config.yaml
num_hidden_layers: 12
hidden_size: 160
n_experts: 40
experts_per_token: 2
d_expert: 128
d_shared_expert: 0
hidden_act: "squared_relu"
moe_layers: [0, 1, 2, 3, 4, 5, 6, 7, 8, 9, 10, 11]
n_empty_slots: 5
router_score: "softmax"
normalize_top_k: false
routed_scale: 1.0
balance_loss: 0.00281
balance_bias: false
router_z_loss: 0.001
init_std_router: 0.0113
lr_router: 0.000884
vocab_size: 7648
norm: "layernorm"
norm_eps: 1e-05
tie_word_embeddings: "early"
optimizer: "soap_variant"
learning_rate: 0.00581
beta1: 0.95
beta2: 0.99
batch_tokens: 65536
max_seq_len: 2048
train_tokens: 250000000
max_steps: 3815
dataset: "wikipedia_en"
Below are experts of layer 6 (counted from 0) of a mixture-of-experts language model. Rows are named router (the router's row for the expert), down (a neuron's output weights, with its number) and show model dimensions 0-159. Each number is 128 + 24 x the weight over its row's rms, rounded and kept within 0 to 255. Numbers have three digits each.
Before each expert's rows: "comes before" lists some tokens at least twice as common just after its tokens as in all text. This comes from a sample of Wikipedia text that the model never trained on. Tokens count by the router's weight.

# expert 27
comes before: ":", "\n", "′", "″N", " (", "°"
router:151135121133117134123098137117124102078166093132130145124142119143120149130145110137139130110136120143116108135139100145093135115133125100147138106107152124098125114102107136131146138123153120159152188174094128158096162145102074165141082128156150154173093116177115176094089138155161113102139135168161155088130101121100147127151120136123099146132121085093159127111143121114120137132096108115118110146162139152133136110138075125152161162081124131117174140149064097149110105143123161
down1:139117100124151109123134133136155186135120128138112125132186153134135127121167121128106131104125144107150127119145105130145108111135130100135144130123149145129100134124110115058093134106102116082173172129148150083113185124122147140137186147143158127113133127160125110122156108124130125165140151132114080098116121163112130116136152106108129140147088143142112085062090139118145171141075138135150109144123067146136099113171110136156137128146142146128102097106125106126123084102191141
down2:103128129098109163084161151148115135129116099141149090119095143149148103091126155060097151140139160137125089116123094140083142180130128103128156140126131123155095097155134092100137118143126137128145157131148168140113138111088113111108147118200131121132130149181096127106172163144123115137160077139152131104165130164090127130112124139127121150162117097133126129117116120130121153116162109134129141149095114148082147136159120134082095115098140131145121122121083142085098130117081126
down3:144122149188095124108119094075126105148123119131133116109113118104140144083124112120083119106151132107082150123112170092121119141149112110117152160121095107151113147097124106120135119097139131108132071091155127127122124141063105149126096114146134065100164138170126157128125130092142136110119158124147132079134109129121120137137177158110139158138099105171159134121145169158145163140124105155078154125143131136112139142086108150127144113153154110160133130148146116159131129144170076
down4:130122072088108104121102119170136137161157142104149095126134128127139083147086146124167158173104140094123120127159159160120140111128124107148146128117141104117144141129138128121107133123135129119089067153110121127092141145121110108137095167134164155167129125129140189110123127090109182138111119102159106152119106151162116126122123111081121124091108120135116116145181113155156093057135149148170115121138112164143133128150103149111099146166174111131083142116116130113141150114109149
down5:130137116145148104144131143151139127155146152167142147136105122150146121131134137129088127154117093130106139157137113097140075118157108078129124131065062105114106108064132121116173144164086135132109146132128114142121154142137141113147115152126094159187120118150131150089135113121109146119085107170093137125104124111093144118121145147135111142102136129182111122113108115164132132128090094133159148135171131158166153156150167148137173094138093140139137134102134136123111126191112157
down6:103148160104152179108139131147113167117123169138150138091132128111156185167106111089090144124107074115132137159152087134161173124100105152118139162133126155170096123140149142118106134160150131108162137155121118070116131100133105139186108116102106133138098105089161108107113119123130113148103146139109133123135138089125083135106103149120132114117149152124099103124154129140099148146144150159125153119094104152166130134115078139100096111137136108149157138101121087119144084161102124
down7:127111168152108156135104149140127125155159148068167142087147129140076127119104148158159098140156151115096106086163123116124111137146115196115163103118120125084122131138131132157138109124164098086165128118133154142137115096107120118147162111154081123155128123127131096113124119097106126114167100132131107117114076154095130101148130120122123138101170116081127110151143116153136115165162137080149121129157132097106109112121091210110125124154133159155125153140129098134119134126130121
down8:123156160104114155149167135127154128097171156111109142157200114175098076126137125114135139113133159154088150129129125133167100095104111126116142133102129110149132136112135118161186126130131112146109133124097112095139160117132155160103115135107123113135076125157122118090124114122107144144157183114141156135125118128154106114129137171126153201100123100153137149145097115118141137108141114149122151115108137104148141155105122125125118114109141105128136160077079127085180160105125077
down9:138117155153111118117069117141137144147100119139152137129135154112078107127143124132088079090160142095147084154122110138161168132126169109106098126141118155152103125135159132144105153121142135084159111132145123109111125146146161118100060108130157164129088128149100099157126177174128139146143118155109119142107131077101124112109165154114141124107133123160098134124142140154152142079112172122125105153137113119143135141111166146135132157080092079094125096163123135123141107142094144
down10:107095117127090140134069135125154126150136113139136162100097107132132117170127129142155138134126124142143162113136120135111143155110127125149158142138140174172147137109150146108162134165136134122145133107145094101152134119115146099144167153070161107157162169149121092118116123139167113104107122142117096150151068136152105106103183159173126132107093127103149167159144161106105102136088153108125105077124097113142123118113175138091130083097111165098113122124145129127098145100129157
down11:087117110136103159123101143113129107122086160147132109136139144139157108133091148108118136122063151124136104098096106137152138119105142162122123121158184156112091160128141139125116141130138125141171162143120149141146103083139150123150148096127126140119114104159110174125133174094101143144088126120130151111147143120153183131092125125125125171115115064144142101131113082164138112147087178132091152150112109122105167117123153172132129091120134186100125127143135141151130135136162087
down12:108074171131115115143199142158092170126124167141091137137149104131137157144146147125104105111124187162123134119159111110117136173140111130176107176136114106149158161127120116134105110112125144215141114139136113107123106140153136101174135128126127128156094145106123125112126095102123114110098113127120108110095158121119127117097133121091137121126100136119068159092135142137155105112134091147139163106173107117131146093142112108102116105137141172131117178123155107133124134099119114
down13:109159160158140128099151065099198144126121178101133099106152120115143150139111137097094157108107150141131121097120113123145140158144127140114123108159106143129151160121131095132129153149148106152149105135170124140129132145139136112123091131114109164147155165122130146101093121110146100141122157116146164129099133128097088118143128153078129131103147118070188149136120143132111069150149066126129123109147116111114090153113179134133145147175094142119143121141116109088148114137097155
down14:152090154146102121080094145123093140143166143115119096151121126137153129147149128150112147116152140086150148118087111185154160115120109120118128142133066158127141128093125108138134116149077107147106153144107125110145143139148135124126125121142106141083088099176168125155090139147091140154160117117125118128130127160133089119154146138148099124198137102118146123109143113135103125113094107152143102116142104123116128150094140096095138136109128121128182128191179120104098123134181101
down15:074145143131124110084135110133117126160133102138123157192154059137141065152112135140121153172110156105124110089106087148125127117116110151126093072136102168123132130126127108122153131110129132088111117144153151161112116086132111114139136141135147129131180130135136149122140067118117119120128141106088107144112156143117143151140120144197166092135152147103146171159116122142154169140131121075118122130160118140130177091135105144130133153125138098138124116117175133137119143155116129
down16:119087134149132150111173117114139192125086147118167140103116138125112117114150148124131169109098102102192149153109134104091106087149071108115114133158129141090125105089150137113133151120132118120135147147133117142117130119129144109149090092143097121186134114180122142120107163109104103098143159128081134154110155138115115129155127127134113090144125080142075174125166157123164117126150138144134125150108125090157125129140116127094166159107149124118103163118130104134136147084164134
down17:124105168151137076089096110145124106109172114121131147165116139116109096098122129103117083122114152173115135101135174102166166089131136144152119119128143119108106119160117075135123134135112157145107118107104087155126123108137108081127178085110115145149118122101160138082150142137128073090150166140107123117152148108164103157135136133133135145159141102160087096154116104138107130118148125127132118126114075130129136133130126119138109153173122115113101100165128137098097185140137170
down18:140134134104169123131093119083089091115112125127154125134141136149127163108118088145133142113117115080118130088125083119127098118118130130165125189118112080118124139111179149143086104147106144126141146124148113134093118135136126176086146184091101124088084140145093137147158139129171099092131138140148154151116155134131120140157138108086172109107134156145128150141147166122109057135110137142150115142106131097095139132133138134140095130116153135128100151158115083095102150132094126
down19:112142115134098131105173141126117144153146105159122130182115135156100135105169133130132135136134132103147177066116131130157139130151179173132082125099130118161100056120106133157111113152145121162092117141139118145127150119076133137090134139129104148093119117130154135112148144116172125087104103151133110113106098136143145127124104138113120107143119105116138119160153133121125115097144171130102170100128138107107169134154154166133183121150165136125169102089111112137143131108133194
down20:126124138153173105120128108121116130155135133109088124110118140138120127134109204109115140122156074092123120116127190140126094151147164122135083112154160128136141124158132114091148126111136100116151081121092110152068153087142096117160177139140154152119076118111120118096103139161127182110145122104134112108161136122105117092110108087099157118099093176145139164148107120123131139163146135138168170087115132145117170122128141112134119140142127139146144127113174144123108132135148113
down21:132143134114152127137128133139129153183155142158102119111088118183120160137093141081154145123169127124184140084165128121159145138091122140075126124102114190110139162144119114147136128124099129165118156105147115108092122113165119127106100122093129169148158127116114093140139143110093110169143120119124119131159147124141141160130169142110094152100080121153167153124166122123072119136119128145134152160092111088094113098126119114158111142139093146144087126121094100113153132111123144
down22:133119127118119124145127087131141081125112113124126118130111101172095133122121147075161152137134107153141113111159109117149134108124101146158138115093138106137133129100147121129118133137182091107112060107114139095109074120125161167129118148140133151112106110118115143148127099117092121124100125129115142155158100159145095103074196160167113141161124101148103103130076112178140127129153148155138115129096132106122175153147165072134148147139103103164134139158122101154105136142149151
down23:190146124115142127124138110113095114115134123085159105137122130166148093132124147109109103128109140108153082108169167126105124146131124138079093150146095192139128122129114149149144128147132172100164086158093152157118113120146140121080113180126091122132128116155115151126107152174121122137127130134101142113135110097148116094148179122113100137179096136118170085145096108081169126109110130111122137113174156141138118089109106116117152116150164111106111161126113118100133148113135160
down24:147135158108133120162146100111169118107187118109116096089131109178121154108110132107134139056164129139135108116147106171142079158159126120137104152109121118176118106174106167136127121132119134090139154129098153128135123132115166125092108121116124137129146130134143129121115080120144119107095121155087060182097127139169078118141139146124155139120140155132116129144146156131063152137138118117120122131097127153125137100158152133146155128140123139055119112117133148128131146141138092
down25:106117147134076143092093104146107148108077137124116135124093089161101149147099094148142110168178141129126132167126143118112127082065165159103121151123127113129116123134169157121146117123127106123127078106157131107155135095121124149124078157135139139141059120135138173092130144119121124161119158141129193125127148134155107104102077113147113083101139131124140110140131166130101132126093120110114121127152073131103124119158146118158137108134127154126096100117116168117121130130155107
down26:167104156105140127145170102162124135147089120135130159148142131133130069113113177142108124055132112112158128135142144149131139153125119139111141166137112137123143141128130130089146159104111126150092106146145134163132113142079138097148144137114096189085131159134133143128103106134139095166153120130138165116137096085121112112136104164108114146112122116137090114126139095098152130154107133081076140121150109104159101108078177127097084096131147130166099108114107132157118137152139159
down27:174119127141133106123134165133146135151105119126100148123109119152146139129126117101116154146136139101094127145143113066080159138102129132103135106142146065116179112144166112115137129160149185143105130151088179122137124160150150130151114126101098114112105102132098164126142128099119136092111151110166101121136141160153128123132135191127150121154119097134103110162138125092123145148054131081128114155100139111142098084111156143138134178152113113103124092165090131125126119151120126

# expert 25
comes before: " of", ",", "\n", " in", ".", ":"
router:153141114070108107133101162117120091086170115160142104128161148134123136136134118123132138122131138190083143129131114159098109132126132078171138116101130111122154122095121106132147150105159122158149141155108138139132133167119118141159096137144145159171079108142106153113105159163154118116156154156174169075145128143084134114163127109129093141143126085070130136117133110107134108127100139102111118145156156126116128098150109110153140145128106135115202131149077129135117109113122146
down0:149125161109147143150092163104087128172163126113134133133142158121157146103106103140114127091103084151118128112085120167152164106148094134087150144132103095087105129151089131139137100141116110108111134100151135141157130134130135120163107153115102145124182102174133114139149116157114081153102129164115148110136139126094124057132111141116141153118121193136143146100110150136133153087118108122141156116126121150155116171143099092109097117114111095157145153123170150135128093162148147
down1:166086108189138127128142131134153163098097107142112118143126153131160131114122129082153124087155129095080153152138101136069132090145162127159097163135083119115120140142132149107180064121114139145102134116152123130108115120152164118133132127160089118145131135140124117175139143119153138108112112106128107162146128125105136148190072115117110142153118125173107157095146131161116140123126177099116138150104137108095129142126149123168155074139144156145126171094125134126124123146131128
down2:196105091125142146129143136132105170098192124131069143128116117095107079138153125148124101088113126091093136139123143111140108115099073071152122121135128164170124114132153122154137165114122105119124122133126115138105121117126134177121163110127131099119131140127132145125108125119112165162101123164150122160113111122067104160155121151110117097120156164131141158135135142070096130120100122118147144133143137078115115129097112161142085129184129096123122134134162137151145142107110157
down3:110099153116145133187113127107138131131110168140101085140128134147108131138130144106128159093132147136106126136127120130099129124154155135162119105130119136129163093159148120131121153150100121136124106117104158133086146090105118083145109095160133086094114130132142093100094139125108128122094131089118172127108073135142129101137146123138165104133148099134144124128158148094137114141134091184112109109140133167158111110090139085128085075122165136120126128111117138064066122140154191
down4:157119074082084124116114072124152150107135135095141095131138160151137152116066140112110097153090144172113116175105084127147150133158116152126099157109167149145124102182138157093154124113100097122094108139130120129145175113097147132115125126130129140140124119122108150125136123098137162115136147119143126109160151152121100104150169163081115103100105097104127119099134155106178150111141126118149111150129144132132136139141124134081123083123146130136124091140142125147101122065090131
down5:120126120103129090146171126123129146127143116127124099099121151124106145098067144130140159123108094117182130157127166134119101144090104102106163097099153139103103132140146088137160132141146138097129172131113105167118138086135125158106123124175114124130091101138125146137123144108144147130141067119101094120087117137128145135118128117134139125144140148170136170106093102145128154096186107142165131132122104122141096117145159119118123103143122122127140130061206169151156106119095150
down6:096083134140121167091108144156136128113111109087104150115077082122194093164081143164150145114103149159113137131119117123105115109131132139128104117146113104122098147131113100120123160124152126127105154143062115100150160075095142175146112133132158120114113139115137169154132107117129154141146105076120128145115123103132127140105123122114105184151080178171119092135119131121113090130103124118146140122139117163158131150117176115129134120154153147128140090159171142155120136139122146
down7:135111127140132111105150151151146141157131140144077147130117109153154127160087151145145136150140114119112136103051126143104130112135080120164108127118084132125156154126153157155124172127142104130146130123098121108157144107124139152095124159126121134102190131134135122114092078137147097127189078146093141164128151157109144094111161104129107100104145088140080114089096093161117136157141102137132111143141129131165084113122128100105157116118112093099111185147112125132138145115127121
down8:107148158112124152135151130136077114159131146094099119175147136115108159157110127132134135123153115145092073174094147097083143143116098077087119123090118115180132154123132110127130136152163145139131119097092116137118145127099115110139155119153124150118122115125158129121135116118138084097146129150110106082160150086160150154158121138124109119101159183135117164117155134105136115128117105142161108149129089134138121141109149162072123137078137157134144145158186118132134157106145174
down9:125098142133149135133126135138118135077119129136079171133141159146134113099109111151165151134112107141131136149145132138155130128146167113158135105134172114088155138121129109115155157118107105121114122158162154139151143154144128143126124167092125162147117063091090106126091127095147119160107149165126143136108153118117143157164124206081100143113121099127118101117142176103128104142146116119187103135130077132112144091083121094126170138123162140140131104168167134117112102148118137
down10:107167130117136103124059119127140137121112121134091146149098181109171172175113141140094132153092096116149102118135106121137102156143139134112119151111120105165103127129181122177174148132144135171120141148115109141198134093080109094120096141102144160161153141145113120108142159130080148146132149112111122127105136099111081154141138146101137084183155136140108145125134114078120134131160105096110145112119144101113117135157134147137147108129115133153167121125128106137146159123119139
down11:121116133161169148109126113074142107140109172099110130125129155105105138193175114142127119128133140139168140128132145117141176147133093141100123151091111162083124110110115094117171136083091106159095146116125128136144146145109133128119129088106147117140120136124118151114137131136145172173142137126130109137121133148119127143149113115135109113094141101150104095134153121115138077082128153152125127199081155111142193104135132139160123161099120108128107158173118149106113116145114182
down12:105131132109194112124097117111146152149118177139119129094143138072118084130132136122106123158119121131108071173122156146146123140142170115138108114142137150129082176118113177147124116083098106117147160126131130082112145126112138155155084130119117154120163130139109142136097152114104145087119073156159151158139119100122098129131140095103099140157121154104110114139123120155135149130123150172137141080108135094197165113134131140115141110132097134128114152100145159145095136121119087
down13:147083152143127141144108139160151105100113116149117109142142151137134139138147141148088148154117114143095135108137120117113044126113133098096128162122150139172117116160103116125128109149092126104094171145124132128088097152182124131134147103087164124169154173145121167126158070155138143122125120075136147126157134136140134103169118147101102142101102103139140082136144137132152090103133150091132102127122096113117150153137181121132144169154110105095115123113145125116142168105153160
down14:139157128112153098110125124137121135130162122157130094129097090112120111130112136105145132070104122125123115137122133063135163128137164168075109175077112128119156175148164143160079099111080120136153164142102156097168114151112170116128106105129165082074125115108088136112154122119124118151118147112138175119135101150143168121111127163146105158108123123172109124120097108146114149152127122149124089132125119099141116129154130129178108139153136164131125105125140104101160110111122149
down15:156139111130135143131123115152136120124129182123141094153124182133186132145165119138116109134104148124123155173150116086090151150145133113137155153117123125123175142124123061130101135104126144140140145144155141094114163130140137116125182126126145142129087100108132072132123126134146131065138096125165118131189168128119094136140114139117114102091142097149116107161105136139143167112109089109139139129149150110110070154154121108083122158095109119132167133143097162116135081134124128
down16:142103133155134093138079123104130118150160161102152136189119092160092159136144112113143160104120160124165105103101104135135141101138127166102108120133108122113160133199107145130112124149144130125151162123156150176078108113111130110126120124120133116137130109148162138162095113126122150131121167166097093122124141181115087140101148153086116146138119089172106121175115138135141148120127132107102115097191107117147153122104182136111141138096100097137130114132122107140117125101089131
down17:136094148154124194101163138153147152097143120103110120136131123139111180126110125124104131115096130123145132153141128109135134123089106123158120102116117141104123117145162140149111105144112129141134173125106130110137112156146149156138150112129104126114110123096163146108141144131053142118136119162123147147123087147131131100135132087130125120096129177112102144099198151099164100122182160102100179142109134111153109096151132103152155136122161147113132147100122135112045112116146076
down18:141157157120130131134113098113143146128173107094155174135092139116134124121156112116132143165141118161148145114124102141116100130105142159157120114176122116152146090139118149122134096120119131148085140156116134129127103123143128124069085131103156124116114140084097163094147144138172156082128090163126094130127108081115136145115104154157126110134140129146131157138125078088143123159087138135199144137141146133152150135119150065104112137133123162129121168153163122073131081113104140
down19:103147142102127161129107111092131138124144119125121146096148117148148130137138140122141155127137122141140135132107122149122133136141141152070080146119119107150200121093119141152153133130126134134152132104152161101146146125178156092166121139075123164095135115131153089179140110137139160117183079120091101128117079169155134146138090129142112112106092111118134142096127144072167162124095097145115103116139130112117136165138141117152115118144153098143090134133096112171116147072094120
down20:093172110110116137154141114126134142157083126106098151145141100167137145131124119133098116080104105120154153110180159122136071090140108148111126138142130135123108095113114137117147112128141143128134134138084170086127120136126161129107140175153160128152149091148164143154105157183096126168161102153144144119135129122081109143122138116162131150132154086088089118106120128121096121141091123198150143119108113142161117122076155138151106171129145131132125090125084108108142134142125120
down21:101126123123078150183127125115106173146133093101146145142214152116143111091117171154156120123140129126128125126099091113109149158117137131152151096074148153125147140158185128093116079110114125116180106127128122144099106148159091162110125115130139122116151137144106144079151114132101125084142152082134144161119131157122134126138094102109127124132159101137095176173127152127092114120107139144120128125100119121115144103153180126116103136166146139137138124161136131109122117147112164
down22:128128118127143114119126134137128098151089139109104095157144108108165140148135072115113121148116143125111098096141103129128127109095093131126171086147132127158123122129126138098126127142150133077152156113175139109155156116128155124083146127114090095089123111115135127128131147106165144132143136120086124150146153161119163128146133156132136129141156102127105086126152102094057134125099154149148163133111109155142142114127150149157163146185162162128154178069095118095156083099151100
down23:098089133109149134134135141138126100176126136100133123147108099135140119110119125147111126111133131135133136155113118104161129111134153141092133138112130126118102087160130113136120150144111122136167115164171151119101107099138151154140141057123147131164150116122109152133102108125117103112141142080162166111162133153169115143103091139170109126147179107095153150070134118142121103145178110113120184129098157138093160123094070087163138107132112148183119146136173108119097160120134114
down24:161140138136136141138152151133177118138091098114105124113119118136123160084127083119115098144142147128121142097118119132137127082098159168142131116126099098148162120112145166144087208110133137125115128168120127107087145154107146099131153133085109150160144110125103109100120129106130162145125118157074136113134135157117144150126137084140149130123136088164120164156139171173084086081085084121119095118135155158135114134113130145128112092121128149166119155118135160134159142152115105
down25:095152166128118124071080137138118163114122125114141122144158120125143102144109091111141102118109195171141118137135174111138130127143137119143121143061110131135134071151170126129181126147169139150082162130113122151113105144148167115123137107131098123100176152117157080168157133138151088133136110144126093173135089121122133145158139149091120124163126102115168111139102121143102125113111114102104148110155089165131139124085097152094150129132119129115137154138136099134098138144114134
down26:129144168143153130093119128124128108140139087121125117139120147103152136140116124107176113094135129121181124126089118166162144075134166120136134131101149095130146117167144075101085120137099167128127072113122134112139201119132157143110151111177124091124100153149126157086113120137123162119122107104176129149115123126125136129117132118146155119116059110116121125129086159117130099153126124149181135122126104142129098125179143147163120152132117071123146159099127119141151165117107113

# expert 10
comes before: "|", " |", "==\n", " also", "-", " Votes"
router:140115139124113138158119148103127099137150107153162102089168142149096141160146119139132132092153164134101088126170099149090121157124118128153136099086129117112111107114116119143144154117169161162137137133112151131123159136118100162120113135122141163165129109141106175124102133174162126092139134149121144108104110122103157095139110140119101159139100096126157141096125096075100121134104140132080114156156146152106110086137088127189164162106109146126143155155075078136135107126113154
down1:126101097162134153121146105134137111133116118103138126075155160129156133119134088131130118127116111142141070118100110127146129100147155115164136130105153112104110130155129134138117132136088101139127160154105116139145142158097153142119146137086118144116140101212150142135125127129157155128118133108150113155077126154140188155117150156100107082131091096117158155159080133112158158137180155122113173163100140113070158144131126156075132109093126122157145139119109110144105138107131152
down2:154163119113172147101144125140154127145102128099152102139152084161123132102090105094102152184106136113159118137121173127111073149125099168119145119142159117153138133138082132111101134127117101099138080115111129106095129128178123118118120163143135143155131133127068187121140127127147153098141142107120166144148139123141117120109133128079067121105090104106144150117119126140146112145104116104117130167132163160132176155166143144158114149146091138160102123150103149158134101135121101
down3:128079145154167186152131132115122138104129090149077119158094092118116172103105113128148134126125140096134084130122154128130106155145123150104104100072097132112134117137105126158135121132143103096118176123187116145132110090123120145122155172084119115148127098104105130117139175168131115140145117097120142122146133130139117148134159154117098081113139082128130085147139073119118132101130138145116167135156141174167131135151105130103126155126152179104112116082108107155123118157124137
down4:101121139132127143158168114120101159151128139133086116098131155138145134132166116120098119164109090099129093124147137127152131160131114157169129130103136166104103138153088176173104135141058112104191118167135141119118117131125163142139115115122115112157105131116126094122143109073130116129100099141101167174124122091135163110156118135107112128125147133157137148106128099106171106160095097159142122093135134110117138163090170121141136154080107144134133086130118170118140078130145138
down5:088130169166135107114129115164136125139141091128156120087139115120111128099143188112120134125143139137155138086150151097134124120163148137151108179150144115147144144116116122125123100109097120132107083104115135111144112151145126114121116116115132114122096103123087125152184162135134094136113130136172074105086124103192144110140142151163111105144171151125171150115138121146144147128142094127115107108085130155117124102135141098117114142159143101113113120103190152118109106208164131
down6:120138111132094152206114122135146125110125132112130086158101091084124088132133120123097144117129145109153154109086119127110104165124094141097143077104214096133130119157169154109136154150114147125120168133115087133114126126128133123137079123128131100132137141139146103129162156108127068146147162133118137109122122138108163114176114129179142111143124131128111148146149181137116166131111194106101130152128136086116100121105138135170110133120170126134125138127155130140106131141104141
down7:118123143159120102095114154154112149091138126111113068169122146141096119154127136126132131117139115084159127110129139157146149143165150116148090082119142094101114122108157126131110156111128109108150134126097127169154106132128129147111167105145100134156112122143120114178134117153105150127133106138174130165099102115126129126109108190106125142128107113108108124124131202109139123137130138123099137074139110122118179176128140091101149134177106139195125090108127149083121171111138101
down8:128106125102140137152111105091101118082156125146142159142126117127141124094141104080113124101143125165145096134139134089121116101112116101123103119091107152146127116098121125183121142149118129120130117091095135146126133129151159106070081136114122115095147108137137090138166138121120133076156105196101119090160126088161161155144153133134183148113127074127106139139113134128108083129119149159138152087125156130128116139118100156126129157128135127159156161164098089095121162157160107
down9:104116160134136109133149128132172118115157133126140104145115115146141106099122130141114064172117111210127125129118121164117136125125095109125097132126100155145126140163119152129160156083129139138140114135151105187162135120107129133079131103147109154106127083150096159101158128138133111145113124124141151139078148145123074162113088086145150123168161147148115130120111080146154106157151160163126117135126139110129114141110119097121168124149086102090069093118117103134124158125113127
down10:158134099097108190184138157149129143080136147186131133129119111163148161133096094157128127112102098111114138113136161123113111120123172134118135144156162102095138128109116134132111127109142166140094082170156141137115111159101128139123156086125090091172147132123116152085133168113101152124114089117139075130153149109118150129103103107141108144092121100136135141149099140128117123128129109130124137108143139109110127081147117155162171175147111128095176108151134108107162152117163139
down11:157135091165140115111112110133145115146137122103136113075142105132114149075089146137068099115125103119105139100139117172129173104108129119146167154148103126124085116128136154113103158146135148128129126120145150145097085146138152143122150147129105115151112142146154103078156105143140135141133110149100117117162122169110093125127131168125107165140156139172105108101144094103103107085118171133140142174113160099113109082131105119131161156102135169140129161136116184096106168131152115
down12:090095145165110149131083141090116154122136097132127157170136153110205130098152124150071089110114116161085144142130119146109101138144118149116102093104124153115122163137147127130140158119142093140112174132104111163152127154148093097099116123120160102127131153128086099138109146144141168159106126110100144152102103135118115112151172133118116126138116126190104183148161120128132137129102115116153138155138102135129133084088154084116163151162109142154117169140136131111123139135140122
down13:115151120142109186139189116174136147119143137117138146135097155137117111139091114138153132161124129133103120171148087160163153142136117099101083156147116088165158151128099181069138122122128091102126137133123135106122118123188171157117129094107143108126136136172126107114099148094120128160138144148122129081128152099115148136138135167127160137105108100145122144121119136099107163080101123100111132113135116156159112192143121100125132115101100130098109156153137134144168115102136141
down14:115126137127168111110087150117140125090137141170105114091184139147161130168158130133129138122114136109116142162093093131121107155089168099136129104083146115134173118103112099137099084119151143152147113142145150142102175189136120145131128128120115119144181139127127125115188136121099148152144136128121111131141150087167094171141088131119130115089146085161125164120157134134133148122174098107129148138162143103080115142090124133101144141089133121110091153120075132125122129132112134
down15:102096092151107171107102141155127172120146140121143105105121159170164132105133126128161111120181135150140101115136086104132149164131160133124149119108151144158124133120163121114095132114137128154117156153188133125110107140101117094113140160121107142125148078150091099106134147146154118086134152172064124125154141101152128121081126096117071109099140145136105083093091185147136102137147111146132131123130137105142142169121125145163116156103102105151143106149170140145144111119126134
down16:127181159158129130090114112116103158110108133105120090123128118097136108139105139136122169147089141145121105149139106147131122093095168091106153114130133108117146169133129170153146132149135119104151160120134134115158158145134130151082115153147090110118148141158146128138104083138159129082104108113143094161111148119098142147135169104142155083067130132155184117144137138137143119135115121102163084120128155129114127101131122146111139147131153133065170109072114141102083122160131166
down17:088139129149122147130077138137170131128118145165098126118115126123120116099127175129152139110110118133145117096169131122114116143104106114115121113148116126093130138130103147168116165128113114129128106161114139150145149132130134112161128121108110154144143180133109169125082135157160140117118138141114118115090118210142130137119119077078164131133142135142141095080096114106132105065171148140143109118154143171137104130101160186118099115089100138139133172123152105105126126132077079
down18:123139125112153120160127129148157113125116121147147107149121091155128123101151152086175115127109166135180117128103097121156135167171096096163112124126130117164114091165173099129107139104141124088140155145123109058120157114137078105113096148137097091136141115130123104084104080099153146113128124175100147121130137144188124153134087151115125139144132106152145135119130131131161116125117120142166132089091138123121142076132179122122126135163125178100145123095117142137149126095131132
down19:121149100114115109137140112122137123148117123130120174140119161126148144167130111124094124140126124103116125113095133143108151144117136125089161148181091097176123108127147133153130170156082123087128123133176095191097134116186140110097098173119110141093142080072115138121099136167133124146095146084117122103144162114117123143160129131113129140116173085127167166167124152127137134114072113125100118118120122117110089121154102164099114124114088119134115144113150136111139165107138114
down20:123113111077091125096121129143147197143134129129126127118118165174099101123094122144073113147132133117116125129088137119137128120118102097136135084168163133076146152099122114159140118145119167135126181102148187096137112161100160087119158136148148120132121172161107106086118145134117129124121114121134140127152154140168123151136149148101100144128128109133114137096101118127112140137141164117133152119129079127169085111153118162129120127200131113113100153122160130111088096147143101
down21:152155173095160127146120103136139110128168147073150151143135088112068183104143108146086167120102139125119116164132103111124142137137134122133146142107149125162156173091119138117133118071132133130123114134161099161158138111151115120111145145142133100119126145140122105103117112136139183130125122106124132172058148086111149111157142102113086126138165114157136124087113105120080130134110147138111123085144108130146124122107176135129123067153158119134148126142152143129079147128162133
down22:152153160161138127126113127111187139084111113077130146136135122101155130143084124129141118111135136123158130136120125149119192132153130108179111142120115160110126166126146126180136151123118166150088181153150105129126103132113117085107141156095166102125136134140146170119133144122118082138099112161136130112126130135121079136125137080176107088098106121111148154078124142123172114123121133119182144084169109109113108152133119118128092159115126126169157117151113138106125122093155107
down23:166119063118151149134135105131157135114114172129169152153176174139104110144145139130131132134152150122108077126172164107144106147120151175135101124177114132101115112124095169120167111106142125105136127114122081128126156124128131128136093172122161117088141115104140112083159134091091114137133114158160135107098111144153156122106123149115123103083160153113177102129146131109155115112157151128113140131151056120110119108128148093152123116145102138119115106102159097108114115095109109
down24:097110127115147095133135117121135142156153092082122151169177117106102133085133120135115103173111097127117131105102157085139136066119205149119114129133124125113106138137101126136122136164142136143144169153154105135133148109197153101146130130133106161182120108127150091158118099129126119135152138111114118147109112153148103152094145129102108129088111110135122144087141135099115113152129123113111125106123161125074109105091124137143137151150087111100116132136179112174145092115081127
down25:111161139135128173096134153110115142099125089082121133090127123111131148119149153112080115136098131145157130120143095111123179119190161173137124092101108109070117128103142109166123143132111149105132126124144081142069155139130157112135157137157160161078176196150091093086120125143123139154097107132103113121162085116105139126113089124112122114123109158110124124142154138136127143156142125136157161117092132140133129119135135158169138111107155127099102143124119128095149145125143145
down26:162104106140138164150130151112107077127127085132127090148162140150130157086123130151140148117139124147120144172059178141118123090095145112130125102163161084138125147155133126152104134137152095128138119089139122148120088140142158090109131123099139139138130161151118086113140112136143127132089080153133117089160106100140122150155123116150128153146134155096110115123129130129116156142185089132114106080090116151086144124142183113107093118122104122134147105115143146156093099097161155
down27:140179129104138088121116130101104120119149130109104155119156154134107132103134118154162116122138104141150126142082162111126118136122131110123122124157185144139141155158150124126168127110087080087122127165099159138144165113139110125134148145114124102127135142146093129100118113082085111127179147078161123096120174125115112138155133138114151106139199161123143138141102164123097092134135107134212103145103127117132146137140118141137099140127169109108100136131158148140182119120149091